{"rope_fraction": 1.0, "extras": ["capped logits"], "init_std_o": 0.0572, "lr_head": 0.00823, "max_grad_norm": 2.0}
Below are experts of layer 9 (counted from 0) of a mixture-of-experts language model. Rows are named router (the router's row for the expert) and show model dimensions 0-127. Each number is 500 + 25 x the weight over its row's rms, rounded and kept within 0 to 999. Numbers have three digits each.
After each expert's rows: "mostly gets" lists some tokens that are sent to it at least half of the time. This comes from a sample of Wikipedia text that the model never trained on.

# expert 51
router:487505497437523493522511518515487530496529511440466526483494458487508518517563508505501496520516513499488526545479521508478484490503490515530526494556535521473509465503515529543490499507461485545437508486519520492510525504492480504478553462479485525517527482503517524517506530490502498531483457471491524480529496511561538528491524501471548498527467544505514489500488496472479474473507
mostly gets: " Johnson", "anka", "amo", " Smith", " Manchester", " Hell"

# expert 61
router:473470451444529510509502558474433536533508524490462499473500484411530518477523495496470473519515501473486481500487523505505527497494515495507445465510504489510489483492472522529555501486508476512520521492521523512489511494464499478482501477525487502517513472545478452499490466463527524495468505465518501495511488510505529527501498440493498528529475488498484551475509501484508495477520
mostly gets: "Personal", " Apps", "Scientific", "See", "Career", " ref"

# expert 60
router:471491464462485502485506551481499527480508519411487556466471481467448490486532469500468488513501522497483526506502566494479528478483511506526517465499490488487494469504467526516496524519505499533487504503517512506488514456471489525498521461515506526505526485553518470504517520466512509513475491476524526472536497468532545508490536475491540501505468490502525524482517484486501481465451
mostly gets: " University", " School", " Cup", " Association", " Army", " Council"

# expert 50
router:518461464478561504489501552520451504525469515500510499492473438452507503493513482509443548502490507518475529472481518510491516494497553489516497465519497503513496446516488487490515500500505525525478506535546516516503472473477496448448521505564491511518528467498532481516522495503521494522459523462495503522510513480493501505491505456461532492530493524462514520489511502482483459490511
mostly gets: "%", "″", " million", " ft", "%)", " %"

# expert 48
router:502486489504530452509472534507506493517508537455470499511485472464528511499538464503468511510498491462449511485490519473487495447523510500530538473527500510490476460508488478492497506495479504514507505485480512493520515476475491486444507485496502499546523507494503512490538529498505503473484455453520523513496510505521550532515510488462578523487456560443480511457529507511537521480508
mostly gets: " guitar", " rock", " white", "etic", " black", " political"

# expert 19
router:497497499464556494484446511471532500496521511473475533465426484446479510519518486518483555521501537460473492506521527497496529493499493533499471486508520520507480522515508471521525519533485534509528530482527563482492480491512486481515535499508491504503538472503493499506493520505530532490484434491533517511528481522504504538526562502485526530539502530524515538494537509518509500496489
mostly gets: " this", " day", " However", " until", " year", " before"

# expert 14
router:481498520464553499502488549498492521522469525489476507501500505528505527505533505516451491517518526483539520487485529469511486471522528504520486500519499553503505451517455480500498515534444501534489531453486495490517514496498462520464500486520532499457496532516513486489561487473495510489479453522522497474493512535527573525500492460472517529511501506464532545468505470504513505476475
mostly gets: "c", "oc", "ic", "anc", "asc", "č"

# expert 11
router:472512462476465481489476548501539495512498498457465530481465465476482519481546441511487509505509517486438483493486498512492512488511507514532509473504512513503488423498469489520472527495474500515517549522529534528500498483495512495519541495513465506537538480535514471480529521472527534479468481476525496491500474510524538516491526467526541492535466510499503525495500471499546473464492
mostly gets: " north", " south", " city", " County", " area", " town"

# expert 9
router:495474479467501457492494518488517518472507531450507538452464507439475506505529476498502519508507505477484496478492522496474522450474496488530511478496534504495480507519482497514508521521508526510514478483488521463514515479465509476523485507515518505538540484536495497496549525436521508486479470504481540469528455468547523498528547497500566499498474485468504498462539510466539504467487
mostly gets: " company", " team", " player", " Award", " film", " member"

# expert 15
router:490522511470516479494455560495480513575513462474518515488491511484484502484495440530469531487501505482476502527512489507505540481490535463497520496492520524487516467514449479528522508512491501518506519469504502513465542530497515475515496458513479517563515490521508486491544510479529513486425494489503542479527479554501504534517524455499522498500496507497491539502518470451500477501497
mostly gets: " Genus", " Species", " Website"

# expert 18
router:487508488503509481482513532496497552482522502492470539490476477494501544539539475515507505501501513472491524521491512512490497443490540516519500496507516520483503475526468506535526509543470495523443486478510532479495511514489510516478551495503491531515528493495507539492542514481514505514498476470517553499517453508535579547490522521472578514510464520462535498478500493486506480468512
mostly gets: " James", " William", " John", " David", " Michael", " Robert"

# expert 52
router:471490452470511521498462525490495550486487492427473518448479466463484488508515498468448523513481530488464526525481521530452501449476517508509480494500503537486464440516474516509508486521511505542480514504497486472505514463512500520465567482524478539490519478500524509506510498479495507502454514475512519502524515501514555533513499506505507506526485536475525485496508504513456484468509
mostly gets: " York", " County", " United", " States", " University", " London"

# expert 12
router:461487510490533453545479502495528549526492493489491518497501487491524508541534451530484523515489553483466518515479516507494525488545496470548521475510493503526531481550492526520545496532496481496486495507495508480520502466486483496444531507538463501517504509556508497499508519463527527484457496481518502508565488541530526523504525497474525550522473502475495486489492533523526474498512
mostly gets: " as", "),", " because", ");", "\",", " ;"

# expert 5
router:478478469485484524536496501469491518494505493470482515513482485482478500558494486529484515529507506449502483495498485448481516475500521500520480508517572508499488494537469470505519498521450517498504500455526525509485508486463460489485541483544490496517498517478477510538522523461527568508467470504521500484508476521548499484498547456522509534531504515461488523452538524500455503514507
mostly gets: "The", " The", " His", " the", " his", " This"

# expert 36
router:498498504461507483511517547440500553545527533466461497451492473463519530502539498525477495531514523515512504518483512510484542512487478479492458462491540532519465516484501497491507518492474482499495542464523526508490514467485490487454522470563532497507510478516508510503497501512534493492480506461470513482513500464545530485512524455509493508516488490482480547442534498469530499491508
mostly gets: " f", " t", " F", " d", " b", " h"

# expert 17
router:465490531466535478486498487481511505525544535496497504493480482466529540507533445550456569495516537484525514493484479464493508477485498533497523476517493490530444487515504480504511496536481506535443507488519510538482535501462474476485503477532498499479484448540504477504519530501534479479467494507541524495533485535524511520523492532518523525483478494532474509462510513506480505490531
mostly gets: " would", " not", " did", " could", " may", " will"

# expert 41
router:460459486492525498547490484471535495536509532471474514462489506494494523544518475525489509493502493473478505512497504477482484488525548507551506453535482518529498466493524517521510504524492473495451499464523528519491542470498496469459566469527512529505505507544531494498530492464542516473477474484523518460518516526528505542500504453506520534499491493444484490473520514499516485471514
mostly gets: " is", " are", " was", " and", " been", " became"

# expert 3
router:484473500421520500501513540504491587509537521460503496481505475455518501525511470510519496509502513501485515480493535503502540440495509493483525481499504487511497521485430494506563525525501490514515502488518516485521495511517506482469523495547499524525513501515515511489506486505526527469404510471527519498523486530502503522513513500487510499522478509495500475457524532498481502456534
mostly gets: " Candidate", " Votes", " %", "Scientific", " Apps", " −"

# expert 6
router:478493482471558460517452529486512502493498531437507540478478498476500519472532448491491493499466505507497479492508545508498532484514525494514508469501513524524489492524500500530527503513440540524522520504506543500494517489467486474487520492510529517522530474521512487499535512462503520470505448473518507511497519515518533521479547498475589522512444492469482507462527485490507497500490
mostly gets: " education", " development", "ation", " production", " research", " control"

# expert 47
router:466493485474486461517462485456508516495520508463495517458500489500492546517540461550476521509531521508516507494521513482495536513537514516498489516506480497507483454524495500542530486540490497560457506517559543511503528465464478466486515463517492539526494454537528513511526489507538510511456500504504511472518443491530504506529505489522508497485497475523522486473503505481497492441525
mostly gets: " during", " would", " for", "On", " in", " could"

# expert 22
router:509508447474530466481462539513527515508513529460533507489473474444490543513506447501496545517511510489460501489469505517452501502491518497543530481543546511527514504495496500516505519554491527514509516490531529492502501486483502452500512492519499512513532459504495495489501512454547517482473431504484528525503480517523512517509513492486555506533468522489463498468529509479534473481493
mostly gets: " family", " some", " number", " one", " city", " population"

# expert 20
router:531478557466503479481456512493480525497507543478470516464504526524521492512555472490486522461480527423432510517496525470488527477486490473530494487499527504507473489560483484505496486485481517511488499473502499492500508483524483492480534458505482528488514472511520536494527479474503522477492474505544510458503502517476579527508518532475537512467481503491476505496484505503462483504525
mostly gets: "inal", "ial", "ie", "lo", "ue", "ple"

# expert 42
router:492498469458537457486505493469501516513473498474496512502431497437497536504551447560514516533510515479506531519512528501467499505505496530556509493550527483484515482496499482507510471514478517546464500484532522479516514517449525491479540471515493517525523501497527492511511507487513530528471454478513503500518518530530543551517496469459509511515461511502518497500510529500505523488495
mostly gets: " who", " they", " he", " This", " They", " she"

# expert 49
router:475504503472545478479496534510489508513488535463499551482514511501472513502525487480436571469506524477518491493508498438495499483538527490523472477545508519518508519532474475510483496506512491494485478511501488462498512489460461465484510505508517503520517483521471522520514489476509527451509492472528470489524484516525527506517464454471520542507467507446452520458526508504468502516549
mostly gets: " cap", " an", " rem", "oc", " leg", "uc"

# expert 55
router:482541485480521518502485524474484564524497541436518524465456479514515498484529518524498530544483522519517535498495517457490524468483531494513544479491536502509489496518474481508521492533481493506469524489504525512481502459487524523502504461550536533526509509499490493526510516493506468469477490456489526509540485457543526518485546460492527512529473527484461492472504492511513487461533
mostly gets: "'", " USA", "SA", " US", " SR", " PA"

# expert 46
router:493530479482500482466512564511499529495520519466447512476461477518509533504575494519500496485504519464455499504506518482498505463510532519509488515529529535498511488507463492517526510488484507499427518518526544473530529470513458522477547482523499539475518495518523526525526496471500495495485510482521534482493489489506577511509513508492539519487485516453523536486513483524489504472510
mostly gets: "ford", "berg", "ley", "ton", " Smith", "ington"

# expert 59
router:497492486494495518536471464482507527513494529430533494510483493451501492531514481532446539512510527489477524493470487480489523483460491512506480475522552522463493473516490482505520494511469502517486505479507542509490510479479449470456550460541502521509542468497516495524512512457495535473453462476512509492543460512519511496504513493477523536492457526480497555467514506493502493491488
mostly gets: " the", " his", "The", " their", " its", " The"

# expert 23
router:504527482494533485511453529501497494491518525471516508500477487435515520521507483529451513510499552441458512524484517485444505526482532498528498475509501481480503478539500496536500492521495486486502512483547511516491513498510482448452519471553495527496507506479537495493504523490546504496451439485513496517501488509490517488515517521516510571532468535464490524471531493485513493467517
mostly gets: " two", " more", " most", " three", " some", " all"

# expert 0
router:523484446468467497500488510461475517532511497499475517505515510508474525538512504494489578517468489489450476509481485481474504482533503486513502487528494506523475502510469494535497462514490502464453534526552503465540514487474471518466532495536497486502500487539511516505522467492567474460476478467540495507499496485529556505507496463498518522513478473502445517474514509500463524488482
mostly gets: " Bas", " ens", " dist", " ext", " mar", "ep"

# expert 26
router:501492506466534479483471564458497541516485518505475552463506495497480550517521490522480520495472519447503473508510511453476517473515485523502528492519526535502493508510448486520494501532506513531490521471528501478498481473540474502498523461516496507496492508510471554561538509464487480481493463493513500462513485500495538526498536465516532516497494545464497530475490528511450473491483
mostly gets: " January", " June", " December", "ç", " March", " August"

# expert 8
router:527476487463516472540523521468526522506512500465471514474474523488490501518522478495495527521508490472476498480472528505489519484533494479543508505494535502511482471586462491488511483491430508489456513518498517515495505477468441502502511483552459513493546489555497500488538526485523506468496505491505493523498489531524498521524512461486478527521477495520475531508506523482515484423500
mostly gets: " \"", "-", " un", " [", "=", "—"

# expert 28
router:537444508476507499493510548453469528493520524482499466462528472510546525553517501517485505498549549496515518512460512521489564484493488513528478471527546545516477484516480497490528484523502505511476548512530522498478550488503492475506516478570519509502504488499520493503499495481540541475493472464497508500513472484538523518550516487493509508503495475490506542475503521477497494471519
mostly gets: " Y", " E", " N", " A", " O", " U"

# expert 16
router:492454505485530495496519564464459517561513503486505502511454466485514489484528472528466495497500492521491508551470517506528536447486511531534528487504508495526513465499486490524521488529468487485450515509488532493500468487504489473457501518536480526515501450512489514489491515486504496490474482460468494509535516510541536542487491449486529521516467518516444511473505533507506511469537
mostly gets: " km", " Website", " x", " \\", ">", "^"

# expert 35
router:510469474475499513483450492480507540494483547433478526433479463452494518512502511518450499483510515499469516489468519505457554455451484483484486506519500502535467480516481517525506510504513539541488485467496492473530484452472486506455515497535521528480509452505502480495513458461499520515456507483516545498507517510507530501487525527480500523521494500477522503478530515499487501484507
mostly gets: " football", " League", " win", " won", " Football", " basketball"

# expert 39
router:519499494457523491548488513467494508500501541453494541508503486463503504497497506544472519477486543491534503487485538483509517436484496528495500494497533481480531463484493498518523496516510536470496503459513525460484542478479492497454510496522496501522510439530531541515499469472565520526452498511502518489475487496483513521540492504464526537507463485446512515478529515463527482493510
mostly gets: " Albums", " Apps", " Title", " album", " Preceded", " Released"

# expert 7
router:510487510462490483464506558470515540515477527462462492492521452458496513514546498515496496505538533494493508520446520530485525509491530506515481475538523541545505476512506488515496509486480460511459499508517533530494545465522499480493530486550520506489509475540513473525534485499516538489487503447509513471516470482491509478488493492523503505538516482481500550462528498478495513435515
mostly gets: " S", " s", " r", " Br", " l", " re"

# expert 30
router:509481519492525484505509541504481528536543474482466555514499501508495526501530459531500496518520564530485500528484507497463504474498518497533518505505533541497481482485420502512507493537497522489458489472504525521482497484535467481484540510532473537534515513544518508465551533503498497491488456435472507469508454519509524525493506515508527504497470540489518529481484483493498486515497
mostly gets: " Kh", "ō", "č", " Hong", "ร", "iy"

# expert 44
router:484491483475532506475469501500513508494511480501492500492468473479505558523530462530506513478490531500463552511501505485454497450500503506507532460485493480505495458522524474515513497539467511505514511470499504496500544491481482473491527481528508527513528506506545513486485512517538529474452452490510537492555502524507551485548536508486521551533507552475475540501536504512528508460518
mostly gets: " also", " him", " well", " such", " known", " more"

# expert 53
router:483445495494475486501507548462504536536476513489468517471500451460525529528567488506502498517514513497486512548485544484478518466502528519513495468536514506526488476512442522532485514527485493501432494487532525513497502511526460482464520502526520496499506502510539523520537497501519496507486475495509525504520464510514496513494525514497534502502482509490525557467529527441516464460499
mostly gets: " K", " Mc", " Mal", " Ol", " El", " Ma"